config.toml
experts_per_token = 4
moe_layers = [0, 1, 2, 3, 4, 5, 6, 7, 8, 9, 10]
routed_scale = 1.0
router_logit_norm = 2.0
lr_router = 0.00162
norm_eps = 1e-06
optimizer = "soap_variant"
decay_shape = "linear"
train_tokens = 627900000
Below are experts of layer 8 (counted from 0) of a mixture-of-experts language model. Rows are named router (the router's row for the expert), down (a neuron's output weights, with its number) and show model dimensions 0-95. Each number is 128 + 24 x the weight over its row's rms, rounded and kept within 0 to 255. Numbers have three digits each.
Before each expert's rows: a language model's description of what the expert responds to. This comes from a sample of Wikipedia text that the model never trained on.

# expert 27
What it handles: Sentence subject heads. Subject of a sentence, either a pronoun or a noun after The, such as He, It, The term, The song.
router:118152158087129084130126146145117136100160144085156117166101138134135102124110102088103140158095106073101127134158094166142126151132149100120134120129157125133127095161118135144121128130121149136143143178106100113123097095108070113121095124117100093118120113091154095132135118072117154100
down0:054109128100094118114161127156143134144117144117104060144174114119128159112124142104102120141142108159123113102114134149149090142144112099134151097150157163103140085168145115121130132141104126132176159122095141152136110104100138139087157140136105120150126111120167073124144113144129144104
down1:107170118153166170141101128113118103114142120142152142143152167115107141123201110138186109105085123126106157135134098122073119104113154135120141128107142139134167106113104150084104122106141123124085099141155147135121162154118127129143117133153147162162103159153094149119148120124173140129
down2:167157151143120116098137119152109133130125120103179109144137102158125131089125120085117135142137096142119098107120104151113136147159180074192127108134141117160134123162115147172097163142122122136133179111081136165133141129131106125120152171147122088140099131094147106125134134079122119122
down3:136140101148180153120148171145108131138106148122123153150122152133124123155099113093141170120113144136151081155076136116117139134111136130137098180127071097133149106146124092156114113142079134118129146106100171130156146094152104153103124143150110074140127100127136116129163138082129129163
down4:142115170133172101132157084121163117131148120151136153136111107138168155181092123118178122117140083143146145135152105131144122128115110120110127129152134091137159115091105166089102081108146138170145127105166145094170125177151127152110132108142152123148124117108153150145164112139100143136
down5:099136113178153136122125129110096152128110134160151117151098156087137088110146147110144156094104176111139132177120110120128095111122140113138079152133127135114107128152139098119149135103176112107166096160160104091105118080157135136142112100132093134123138189169147138115142135131158123139
down6:145134115118118090125146121169072169150125126081151124108153117167163115105071117166153136167120133114118095146159088147099156087154091089118148109141143140154110085137090102121111145144133113126095133111116130130114104111134153109119136143147153113129137110080137144076135103129150117117
down7:114122152154094137121119138121126123170122114142121151127131166122145120122084113150084106148148158138148143162148099109120143121107120158152088126148147124116192137146090107175150114094162124130133104136115040162146117077134135110144123144119101147135141120158133144083104125131147102096
down8:127146121146124132096164131117133167071110126122140143114140141169098153117131108153107105107134153128143133131122126121131165089098124148197124149128149121144131156132135086119159110117099126138100114141132114144157149123088155167176132058099138129124104132100113114145145132115094162194
down9:146128149114185104122134120133139110099120141146112128131116086124089115088107138112105141123126154131168110137140119104114118181118138181141121146095099153146157146155145102094116170148153116177125195126115154124160111132117187159127087109100122122149148153139122110142154143107112156148
down10:117149115087173139101146086109104140106130162136108120126187157131154134135085161079147096130152135113102078135138150110095110177130112103144147153125142087171190115108084133128103128122116127143128134131128132131114114132117106127147100153160105126118152151170119134137159092127128103144
down11:125106116106129157105140115124097131134145164112123131129082094136110175135133128107143086138150100153096121147109082066081118165109125121117113136131121091148119099150133115125108096166123115111136099138166197130137134131132129181189144109130134095107121119151139105148113124110154121096
down12:170129109144093139107121121080106131105102105161146117123113104116149121115120182155122150127112150123167132097136153121154125082110124107083125122171111092156101137156120124141142120115143152175167120160121094111129149160143167111173127116102101133126118119146149065162157141118165146124
down13:132173132131157163127132126085127135141116095153134116152145163099099132158168105114117113169115124166146112150121105110116096055107143146177097137138145150119114116099102121119130146104125136110138124101130103111078164136094128094135137152082145149145123133183104136103103141104099119156
down14:121113149152095092125101120136136105163105148093115132107136169182094098103119115179116137128133114097147132150155112152185148159103115118119108142124129154132089140139141137152129141175118130160144128112093135118129143141134119096153133116138080178094112108175105141135134115126180151173
down15:137131141158104103142088093154128157174141156077121099113125100159093128125101142099148139172139120117132110134113095127109084109157113114118148115090152125104137127121115144125117120136127108077100145134090101196115136093127110131083105143096158086114161108113100152127129112103156113127
down16:106085138128119136124133128136137119145118127156152122115154136116118166109099091130130137140103130171138128140173145100125113023127097163126123101102116133124151157124147110117131111117068111122129144094116102124130110172132141114102116122110089134142164118126109134132070098140141174165
down17:128127127143123116134123148126111126145166099182110090127096191139097115115139126134139118116116114150143160084122163107132145097123133113143169071144086130146126130089101140099110109145150107068114138166155129109145151090108119114154148095131158158087099119115163121137127138086137110110
down18:098153164163139108108089152139157118125117118153119122106101150109125160128131130133113081122121137146155133132119119141114133151100157130154134192193125111135173112108201116132121161119147118134179107123187109158096141134124138100136099118135154146165134106119149141120123131145095151099
down19:154127132110110150080122103108151124145120127148121138117153201127127143145112098132155137165106107146116125093142114147167150155091137122143112164141118129124153151115131102138157188179106153110148145099136108129131091070074169116144106139120108131106149165147113086133136138145118135147
down20:141160138175124101150120133112107136170092151101156119116188113146121084136114144121165161188151081128153166137108104139162136120105163112145136131168123128156145125093151096146130120124132152171100120134120113129137166071121108142113142131127158186142115140136111121145117121119146138146
down21:148124125118102082139114102134113105131136148075135149114121117116169114136153138118125136125098132088113091095142112147134128099171124128143127144129103134129154089104106145099144094154121104095147113154140106128110105121123118105127098116084085100143143061102161166099139129093186115081
down22:146154090122132097132151132105139132166113133110124078090154155142125128150139115120084134101118104117149135146130099119151138157175102133103136137080142172129104102151157126113134149175117112096089101093125130117128077143113098152100149101088153098102146126087119079160105117133135116141
down23:112136128135138087114088155108107132110121114131102137135100128127202081081178129123103118118149102098146101127127124138127174166105140133132116152136128105125159136163107102114104197109175110108123118120155105129116116113157112136135093116171138115127095075133108162135100131117138115127
down24:098093094110115085118127124164130182121114115153129141161115069142143153087130098134117100146080133126156128107124160132133105058148125100135081143148134147105124132131079102147142135105126128147135167118092141128096089128098130135126118173155113108146084111121138127145133120133088123131
down25:138127129163188094137097132145095103148153167131128143123113148100124085126110115118136109104112088152120086106125096148089110138150156139164127123155111176121136094116125115113109119147143090082127119106134172131111132078179119094161162133127153082104115151136112145127149104136100125135
down26:153141145113107126125133129134105145136132135109101125121129127155124147073170163107147080167126109137105152082142095091138128188143177120112159143151179121109110100136133139117134097105098089104147126104113132115155145150129121083112088128161123155113184114123128127114125145087089119129
down27:085184121131120100109113171132116108136125109151176177169093090148117071150123092158129104130126118111147137110164139154137156174115147119139102153119127135131128117098134089138141146129080108118107113150139146137135094104083152135136104149129151130095108118125147109145167164111103150150
down28:106162146122146150104117100075131141132070157123092124111170103090154128103127094107126135118123104126151166170134138076137124081146100130127122131129121125131144126120130143144177138149148147114157164132181077153091131149115124129102078123111105113141149133143115140133125072152109126144
down29:101085115112143116101126146131162096106130101092072128115125138122147170100113131119105171083129121086138092081137109099105097126136157150119122151122141124089103165146174123118108091100128068155136106127105145109130131167122103096120158124140159127118122157124128129116141104094165129112
down30:070154123112106133132116131109125129099134105128088111119070125136141126122150121150158185125147147140105163125128161087179156054123139160146128113137102155123123101144113130175144167112140154142097135140139111093098124147120108112124088155124120138150138128152106105139184135147117150137
down31:113109147145136149131142176152142168119126151129141157124168097165163111156125160088083145111114178155144155106143158150142137123141111143146129119115142107063140169094120163149128129126094135121171151148134193121115129098162123116123120126103108135116145144124164106152123126148094127164

# expert 50
What it handles: Head nouns in prose. Common nouns ending a noun phrase after the, his or this in narrative prose, e.g. prison, retirement, future, city, season.
router:121133184100124101130116121188133112117122162115151112148151117147163139138094173150126136150125136125159137128163074106138132109112073135121137164094126116144176157123095099106135148165146115165133159129121108148140137148143112070104094155147141109088128139104164134131112155133152137145
down0:088101137145130119133164107099120128143131117130132089126143107134136109151106119134156120122087076134129110125168141093145094061122084106098118109136165144117164148138083159125121158144097128074120105155077099127131153118119113106133091144107120106118111094151161145081116105112124135121
down1:117114126166141096163125101122118107152161154124171167111079188124097123138174130139142125143148108128137119125100102176149130134113147112117133193120144156166162114126085120085090126096100124132089110117117146111091138115146161129169138115124140122151116137127093120093148124150149133124
down2:106130152141153137123165114136111099164097106106149101112150115163132106130153160045107138153113137139109115104158110096140145180098134092102157142108146108081104130107110123077100146135096134150107121132112136143087149112105116123134117106110119107135176152131139135118112092091092124122
down3:135087162150135099153170153116120096118112106134149075107065146119112128133090118091129149187110112147160128171108126099095100146116113121111094110136155108148156136137112126158126128151092108106110114126157137136093087148176121082126147123136137126094148091139123136142139129119161106123
down4:156161172115139108086142109150131166090162111155078139067141135155117104108098130108159120119129165128145107118090148168136134099164103110109143138133141103139095141137165136111110140095108101128144142121087163119133115107132159184126121107132133139105107177142158137134150126093124106139
down5:125141106099120089140075140139154099115167124121107092088102172154136147107110139146093109109135137115126138122091171103153144113141133105108099126174097121143138165130166093120121073121112118151173122125129117166107102079119139103122149081127121120096096108104130137117140153151160113131
down6:130076084084121129128151108124153110155114114141147102109126125107138158131134179138130098144138107127135135149126121135123120154127110102165160124180090119122107160111109095103123096141102101105127132153115111134123168156134098101180130101156159192141174110156101134156136152101136162138
down7:128107113082139152124112118126189126138100116111119154101113131127123119145167131153127091116159119101148136157091136091114171129116169132109103114126118109128089173158122125055165156155132157152142142136137103160149132121107120140153099074142132104154138145146140123105176145149094132105
down8:141140134110117122128127124094099131128072121128149129140190114066113085131070120112147154170151117143090105123135077173144119114110153084134165135165112139125128103143108167129164160129114109125118110096122112126100101137141117093112151170131085126106135132133114125127107135149099149130
down9:145128167090152109125130112113152175123117156116126148143114128171121122128105124144097113104111126096073129111115137130110141123124121104099135150138118133077091136152104123084137164112129154129099143158127084117115101090112095172112124152162143083095088132154145130174115113127173087151
down10:130155092065159121123175144124119078142110090085128086123127171132121103102100156173128133134137127133106127177114111145139107104142136129114149170095116132121095136111102098115121156148090142141115152127145158107097105162116146145121139149177111142127101151140116080133136145093154132140
down11:132131131165157131104122094157104151142102133115182098088135089112149105131119143097098155108111141143147095117145103161116116092135128137131127116129099170140134174148137155139091137125131072102147145130135095128105143106181086114151085138139094125181118133110122091131108141148155125094
down12:155121132095145145117178105168142133090134133107119128070152135102088103122123130126107144148155135117127125130104166137113141146141118126121166065110140178122083110144114139108152121135094156146099152173127099119105149119084068131159154128142132127124112169146148135151153097152135108147
down13:134126095172160080146146112125133103140166096139130145164132079135130105152176073114121162147134095149144146098086101184116110109127141143131130135124147129102106182162098110098137104111143116130123145120131143108074082084130156149117124129109103131121110156104113126151134148122127122133
down14:114112112122141147144149112121152096100088147056122118161144083116123157127141141176114105117089143095145178123122073141158176130071136117142117103163107109123131159135117090123139143112139167169118115131098116117170147119142119107129122123113119137134144131167131152134129128169130161150
down15:131149133097079092185097086120069133128119100133096139121125140087124130144104105135131115108093113129094126124129133126154112127151135136147100117166155114091152100097151153102118171147138133098125097125157159142123123191102131109159154143127116126146107119138102118105113181098124166146
down16:115178117118155103118128132152130147094137111112103143145127100166092078091157160113149108108158161117095099131133112142146087117132123116136110078147123116121083115129109146088127111107169150153157089126128151135141175160164138150131108145143117139134085127079146114128175099123129118103
down17:133108154104157115155130131074100156126091139164133136121111110148143148049151128129155144135135134116069100150141143155127147119119109132132152164099105128107101108089104111135129149133135122100103145076159129121116120131093128138144127190115099124125168135132151101115092183117128149124
down18:143157140115153147078127115132131148189113140119159117158148093128121103104149152119124132156081103127112091135135086091138162120169177124139140097133136153156109142137170126148110152107172156142139117155120150098146118124110106139139117129124104125139083104133085097137141154154138153188
down19:168139120111133146141118143131069130095108075104131148091070122134101118131121074134124121151180130127090091115102130144116124174116084125161159130116142083113134121124156126133165122104143156116151119169126156131151141094123131117150118128120127104126159094152103117159119079154121129151
down20:123145181094089118133168104157112092077157105131115141137093133057110136132149146129104121072090158088133139114134134126106108116124129114127134130117140121147151168122154101144125098107146152140138118123092118144115143151132118178165156133134157131147111084125102131134151145164076130134
down21:143175103128138160120110126100103153127147122189108160089141151141122122110093142112136128102136091136100096141134153128106111129184143127163098094091099148135132094125174122139089166080142153127122122142110177110131116157126156136121133132147085117116106136106078102133093126108141148143
down22:102113101103160110119068166092130092111117120124098153102170112108124134127182168111111127106144139155160143149109143146147117141115127134104094117111118108110128117107142125161119115118163110120164098106111113135160146171179115118123116104119140134116104142164153129138108167128150205116
down23:148146140104115121114089105090094111147140113140123078150131130096149180115131157132127151117104155121111144125134135171118147168134127121171140138135128140154083094116151131135168109095118129090101127152139091157118118087123157148107131080138142087172145133158083160099116108138149111165
down24:113111160103136151145146126128139114146144125124086124162159170130121092148130148172121138109145176099149159156141126146154173128115073160124088111118148061109147093110156119163137133129152127136136126170103137115158116141114157099111100112139139106151148153117131167140104142149129171168
down25:142140145147117129118154126108117117129131118116126094109128113077136153115125122116147107187112162146172181132174136111143108158150140114122153118119099093128093150110117133137125088087146127093122101093196151122121160115132096129130173131130114072124155124098137115110142124179115097105
down26:130136106117080116122161176127120170143123133136149171141145148125113148121159127108108110177119170121133164158131181141109132104170113111113138138145174130121058116113141152119123148154139120146161099132119145114121102170119127107105105156133131159104130125136173084152109150100147169136
down27:136136154101135133089107153136131115138135146146166139149086111099114119113129143105123145108127117149094138155103080120144114149095183160135138121085158129122135160148120114136108143141134130108082150160127152136054136114139141111139129172126114103140050148091162109102119137105137146159
down28:108158125115115115127104145107114122113162106116111154075157172132107084170138102134172145074112151136120098151125132123097125130144111142081162141099137178163170144151184142120105172115121135128130110153134143140109109175110159140152127124114142139144123130113157109115135156121164103151
down29:083138114122127172141146092139168164120132139142125114097109086128102119180127157125101120119146156127178153082104118120116137137091125087126147133145132098127136102136160093133104150169159171140167126129124097152149130122143184177129113120142119146158152114129139156148129138148137170158
down30:158149139160099140100115113141160116129126096126110155103096124155126200105068196179129142147125131160150139115120125103158116091168122096121123140115168138145114115116173116165118153117140162149145126160111111129112155142148149144139128132125151148176124137122130149158150121111124125166
down31:097111146148100115081106081145156145114119122109163139101155110102054139145130116132107095135146121146139105094134132119147092141150113097092155092095136133163179086119152158130131100119145108136150102172120128132120128136155127110117148109148171122149144137104104127092148147102117091156

# expert 61
What it handles: Determiners before roles. Articles and possessives such as the, a, his, her, their, before role or family nouns, as in the son of, his father.
router:158145139159141092143146139092115098163077136145097119145135131138101139151113112137109087072126163116120162166096083095149145132113062111137101151126137146133085117123131135140153099123125143179164169149124114165142124126117128143111154115117135113101128075124160122118146127143126107156
down0:126153115119168145111134163123141129131123122121134130090108156124123107140101145122133150139140124071124114098113138102141153210137148140127109121147140168143098109154141121123164115145158178104152149079164110164162136130128088149083117092136146128142141115176113106140170147136132170145
down1:120099101133088115112185133101106134124149150085113133113102159127131162123157135137093146108135113150107159144092147130094138139114126124163095146126160141124078152157130160124105124106087128094114110180116109158131145125168114116130137111142062134122113101129140138115164137129163101073
down2:167148121127105111098108137165172104188157154132168152127134129106087115143138079155139111106113145081103156124122120142114149094129155114129111110117120147123105147092155126127132104152143111170136139084134144120184150176144145091162124127128127155122162144168110158137121144119140164129
down3:161108120116182165116119149107139142132118130111117157131144113100109150112165133107091152145116100134147103162142130092118148113130100150082128128122122129150093158150112115155145117141090162136086118149125120125117079134079085143088150108098142154125093171108113082113082135137132168136
down4:148093171136062095112134125134133096151138118152153059130149135136122148106077135152121154145159122100107143176132144157102123167112132133139130152104120122143158113146157118140121125107100103082096154144055154132141115117130128103124110115143177132112123128095158103134118120124134127151
down5:129144135125148083150125170130149147170117149171131106131154059115098102125093145078110159160148123144147139114119113152133132194105138122140153126155114126130100101120116137133161100134121140148173158108121110109167134131139143109108106115171147150150106115143168167160140143126113086124
down6:138118141152138102132121139134189138108137090110163120079137148099139105163123110163162119110139122098138141123128097137176121030152103131134161089107130123133079102154116144128099071112138132150113101127136133137112120119126109093117107165119148130137128120117139167140114139154106134143
down7:109109093121152097118141091142148142155131150132119143124156111105136135133162140127171151115153127077125113153125117118136148057153099142077134070112106167110103164145114142124118103121144169153143115145148129095134122135141133160153131117132155135104101134167076094083103132146092126123
down8:091104117126123139105118124144148154112113105093155138132117153150167129136079154143106153138110119156131135090105119160131095023101098112095156123119128106111140118076128095108123114127113130109143126127129131146133165138118101138171146089117124102147123123098172130135115096106156159121
down9:136100133078087122094138119169120131099099077148139166158105095109141141137122165169144143138104125104133117156142117145155163061103140148100140132120131131109107156136136100109117118109158118189095129125134117125108132096123124130128106177142072115144121158138129169129133147134130134085
down10:123140157084174147137160131117099139117128156108138100082115142140117116146102157091128130140127093147112165105168113110105123172137114139104105157144117071116160132174100119127130104103121202141137127122179116117168136089117101136142132155136110116123137140142117093103124116126095162151
down11:127153133136106115174134121134134122135152109093142116106170117132133093125122103098108150113145120147150201141155171104123119079111124115102087114174133154175151114135118133169124127110128108155085161150118110125102118124152151119099071148076094117126123137111135126124121151120125176100
down12:130162115117171116132098130159109164128102103135135087123090102107145156131156126077142160135109136163120129131134128115150117047128131159122103100132132119148129134120118144036148137121141137121150141152154144097145078117154137157140146120146108082109115099150102127131126125144096144131
down13:129132113134110134111146116135104126136095168145106100128139122102161122073138168148097157097138128154097141088111068119084140165098143132112146141105121133124106149125122174096122110127161109151127109168083143143090158139101114150137133104128164098110107111145117122085110183117106100124
down14:112126149140119115125173116103097131142137103140094106102116123146124178136121164177117096127145150088107122164107106088094122154101111126135092155147126178132111121162086127178133094131134115115119110131092102114148130144114127107176103161108138128089097083112147124176149110151128138120
down15:079136090128099075121102133146113149101144130104150129127149106127106095138126123176170184115130142122098172121146138141119109128155112151106100122107088107114145142100114106094163115132141152080169092096135122097128123175104121129174105149129123139150090125098160145142139124124111158120
down16:157104134135137138148174151153122107119115132145103129155165161162143109128144142080147107148145145124134088109135096123162140124169113152126110152161121113126147131115120127141085097156103123161110120139141175086097119137111141110105148131142097204159142119141143121149133210133115129122
down17:101176136157113131115115116081129127127107123173114122116143099166158114098103145144139169110105116120142137137158127119104147080103121134135150161171145108120135122119151121118168135151127187090136135123123103105143169122096088180087114128149142123155177129117145075110115113134152121153
down18:123128127132068106137120171110140130131129128157112154142106147111143122123108143139086147125135119107151113148136115132163144089110112151113128155134144162133166113091133128139148124116146167113142140121161121153119088114144155110167092159115081109136143169149124117132190155138189194094
down19:115126123109107119115141118138170161125118136115123152178153136127135103137126122099116131140124132140181121134066130121141169161099077112107127087142129117099176135134173105128115089111165093170102160109139155147150141144142116112090099155123155154102131130146165174135158139150141163136
down20:120125107099102120105102119142123119135109121145088094110191109121137135121108121158130101118126123140127101100148119099132115154091115077077102117142146100114172160122116144100091138171124153153122111156103134140086124113137126133141120079177111153115178143144114108127114126068132170132
down21:165128168097139084140135113111101111129109125093130127101122149151130161106156122138098128137114150085102136156157144098131156174152127102173135130148162104135121096180141126097131151091149112123127106130113141145092095135161156156172137123159158156133119109144163135177151169111099135129
down22:159124093140105156128131182095120135149126162120110093133132102157123136133113129129132127128113092134138146154116130156138086151112119114130137186163161168135144095133138136090100085122100160145103189190138104110115125158131117120098093133095128132153102146137151112178152162123118132125
down23:122156132157151131152092149101135143160124155144115132100144122130138130132130101119127104142120136144138121119121120153130160239099096157112107097129119124110157125107145123092165141105112068139108137109109137134157114126150109108083140076115135142073128136137134096120120114114074136125
down24:108153120086127110156183127109150115151096147122115108102088100150150159082095134098138118131095139140090141114124097104105103098104134087143146128146141125131135122142123150131160104100183141105153140164127116093121141098135104145141122088152090118136135092108118121118151130115080180163
down25:138134131088116138115120154192132105116108125117125079129163105137132159113127157088174180130178116130138144122156133117130089138139121159141144115126100108083091120145163117099124110180137127166161105146117140135117130124129135129098131081147128128171111120109112171165084115138119119095
down26:155109091140159101121081106123111111113139157111131110134117067165118153119149131086105104130158133118119120175129085105079089165153116145121082107118116118160129148159125122119160097088122108131137158130106121115080108128149110098151126142141138138121140100125128126155121102101060134134
down27:133172099153110133145124147096165124073142155156111138130122134166162168113156152102095149119142116105135130170131146159155128085072146124095118150125060094122150157143171156124139115100130141151133112105154146132146134121140153135106142108119128140134100078119162154151154117119151135146
down28:110107138128114103112058165115148130122114107148123109073143099142077130082128097085147110117126127139110139078109143138101080144142092119185129102128110129149127140168137118122149129123129104086108117126155143149115125108113123122128118115150109129165156118115129165156071115153098104147
down29:112111124072114107151099081146132134129097117110155139100138128076139165138148116190140132139147139128096144152141144075123113128114137134119117109156160122104125120120156167093145144137123141170077118139089130122141133117096161133167063175144139147148142140122109144094119138145128119093
down30:112163127133124157134157124139096145103121151118127135133071139092115099156123149094161144117151138131105158090118111095158120096115170125130063100120172094088136097126179111153151109095113140155148094129125128121110130115107121119119122120130138169145173150137144117166131121103163138085
down31:109122131107144174117146116135119160149159154112132119124150189105090136129098150105131106127153166123097136144114110109122086151151096150127175145114125138125140150087094123139136115172130172156162111137084103135115119150156085160099124137119141086135095081135136100123132130163151155101

# expert 51
What it handles: Place and institution nouns. Nouns for places and organizations in geography or infrastructure text, such as station, school, district, railway, town, village.
router:139167125146125088103130136174089122174094162137141112176155087137153133117100117127103131168162160119144123109142137141130145157124097116117129135117101121130138119149091085138101138176055090143165107115127116138153121129161150152130117143158088139110141125123114103129137121091135172110
down0:129114112098094129129131103184167099140123126108166136108111104150130163105160090163165102155142134120099120151097105099130145049153153158115123097160108111096111083142109117111111157151115101112124130130139132137142125156134122120106138168153141115102111143061129117144122136132115160115
down1:107138175123137081095132156114126102164129092113156120114109111105139125115143146119168085134149118146095139151120121148120128172109105098127154141140094125098111144141105074139120094095168129150108111103146167137172169128118163111122178131144147120153130114176139155112140095153103108107
down2:126106114169156159156137168114120094156104085109143129117138102157093126137180140102101107139124131129125132117078107146146094123122164146089102117144156125100114109103172078135099093157132141123125114110149135154116167101135168097124073146124137122121096122120079154150140126107127124107
down3:125163133172157121135122170126107134143112110087109110190116112133079114165151114153144104141138177158143134137142089134104082162113117138152116108100120143127143118122140076150186127135140109186139085081129163133135159151131113116143125123106150089140122113120119126143114145140130106139
down4:107134143135185109134147107092107131158138101153137116124098129138147191122154099084140113128123116100134117137139142143154097013107128147151114136174130162107161156111123139126132121109107079127095112094158141130105113133126126134133120118108138104118123142125102151100127102120134137140
down5:126110136130123104157111120117124100169135138142158155101121148148108125096155149086098178144072134113117168165105130126156066069144132125113079127111154130133138124124123141124132168104116101082122118152120137088112133104152147092134121108112095096098144118131132142133091172156114133115
down6:132145142125097151130127126144129140183096115062113133116119131132177096125092159157108099149151137131140117172115118131097127124148130119130105088138136109094114144129158125139146115140142125204190136144187105172150104119144140144116141134148148138125127096126123149155125178152110143131
down7:150098118119161156133143130113141151124097143128110117136149123119161117117111118191152130155151129152126167133121167132143125120096149081106151108128105113127152108117100124125125142151126107163164118148111126125120142066110103158166161058104158096158087178158141140128084126110118121128
down8:148116104174105135154147173141146157093109133125114110114135097087165130108114124181124131087156136106139130110155146113135124118139089090157131076096118127134070148145160113161149122115115154175145165113114113139180120130157147158110120142126137138125138114162122160153142120123080143149
down9:134089113133151092147114154131097117166124125068124073169109151128111118101143131070151152183142130108147112148137134077144090160124143101111132115126119149115178097142105139139122139118118119152126152139081113149146135093136098125123098117184134162122118142099118098122104129114112117108
down10:127098118091108120168105121107168132118135072146085147153138148115141166157123140184137129123152139142143143147091169117140135114133106116122114093101170147100113116124154100122163080117124149152078140161136113103156133136112112126096119114105166136122098145189118151159119145160146136137
down11:076146079210176077123144118119123180141108106113125131141147120116133156121149149112058141167136173138137115137146083136110106099120128124134101144141120156133129094182132155132159129125140125133124107102116117126116129111109109127156155126124123117100134135091116119118103134126174137116
down12:124159144131148142105148106148086134134125153131129089127128131140146092135102146082101130121093115158136137108144103123114132171132142130133137155127115138158155143098088149147102147127078085068103115090143126079136120137160140085165148143130090153126158101142176073120146107111135128133
down13:142128144114125132090093102094141149118141106153166124097142080104132118125119122105131126145100110147105141097121180141176138134131137140151115125142117125125148130139099143092118160137102097093111152114137091117113132130115149116134137164145149121096064082169104092115042148132132139141
down14:132136111152109114141144090086153107121102117143150111147107160135131179089083110114129124110118144131129148123135093132142171099128163105137147123160180132163093109095133172115188097117142082115115145119145138118147104143151107125103148142084180126110151118119087114105122149106153124119
down15:094124155117098114086153109118089102164127132110124107142133143119187144124132147101144098169095077102122084092128107176098126157147123109153156174118159116108165104152106130102096133144128125134105139102090117105097114118126141111139133163116109123107146124122100115084153155106150132103
down16:086122115142120113075122119201125137128137133129153159105157129105140099129123136122160159178090136124131114103134086141136122075155141131174170150105136128153129125107115133111086120161098122088133090104111112105091121135123105096158117177102088112146149119121134119124133162154145128133
down17:158105146176121129151140101140143105103138120136117177087154137114113108112180136105119086113115127104122108150152150181132080150128137098149152123108143133158109145111100126096134079144153132136151113084154117132102155179141187150131120117148142133135164155151118129111150112170137150140
down18:132137125113060101077113108132112156145080156137143091148120118152153140107130116085111144152144133150114108074114116120143118121141129103120193081142119112127155103123169073128150159113137161136160144133119117149097108116095157112124107146102094118155146132107161104146141140127130118099
down19:072097164147081131112089136146121138122141167122187173127134145161135140136125131129151140141097121112136133133125128124146125078116132139116182174121113153120194120104080123146125113135142123128129116101164128087091115150123127107126099091136104151114149138102144141109117123152177142161
down20:084101161139134104157147114120102121153109117135116141113115135179130101117149102109150141145095109100116149120173108096106101064111172136165157156127137127076130108103127164081122147105141143169111094155124137070141106109129146162118113154132118124128119138104151118110114124083145116131
down21:109173123086140118124146107130103131144153074120140163092134141115091145145112134088144113170117123129118109109151073146110088121116119139137169149086151128124156134091071127177101145129149127077120099116133108089107103163126134140173132119096124176125150132128136146102141133125128123126
down22:126134134135101175132139148085171120101158118122078087124131116148127152127151128155181110119194111096148120106138168141141131116172092116134145125133140133091124109097147113147129125087143137108128126152164133158190129169113124151124149096150179138128146162128145156145135148140131134144
down23:061090129110076105143130141133128108119114108137116181113139116160095095136144167119123117152137124121154136117139160115143163132118162115117078080110118101133164135155118132133141188129125146137139158130096119119164138123144151134130078159128131127134102114138094124139164129079169111095
down24:113155130110126160115125159107152185109105122157107110141142150147105130162157104180088129116165114104133117106097161087118109161108126141091130091088116120112090151128155140145168118142138154162129151135137112113140112132116134158076109103128166125142097073147105143164111115148130138154
down25:163156126120128120147131086106110091081112122144171128126104180150134144161104114071134119111081115178118121120174110122093129122133155165139148140125126144129145127130100161118104125107098104080134108120107165131134115165112118129110111114100089105110168113090136103148136142163166121123
down26:116142147133159156117088142121082122131096117116136114100118096141098142146171147096138137119127159098131177091110117123129122165152124112060068117159105113094126136132145104135151158179089147115105128149115106108145103141128125163143134118131136103137172156143128105107174137124087137122
down27:142127162088111145167122123102140101119140146153116161097119181101089091127128140153122104121140125084155123199137135164085186148131100157111121119134119163148103111163125128118162147092163163163100092126137113126129130110151166147100109132123117115106118143138093131147125112129148131143
down28:201076155111151139154144120133123116138062140138139089078110169110133136122146130133117103118156193152134120134107137135159117134120135141167120118105130128121184115110109096125145099155112122136151110131120140112108126114146127094179103168142099126099138151119147122113092110110097139142
down29:135152151132073099094133124110126133056134129130107131144128102123130138120109117107149109100150131115132124129121106122081105128163102126146128113126126123145108122094190170148107167075130142143094108150170076164149153166104143112111109128124145141150131143162129123084135095131159132167
down30:157132104139106136111128096141127151145131072129174125209126138129177136180127178122107107157138121144128152136121085158095125176156136105150124092147131139151118127122123154100100118113149155104094117121121140110099142112131141169169127089145161138155120125091131120131114113150147142112
down31:077134117109137066128123099167109129145120114129107124107130130127121087125132154114117125099119142113146141110168139109126139214121110078135158152143115131114137122077139099169134130169127113074119103129103121072119124103154166138140087137107118145107131123125148119133163096121118137098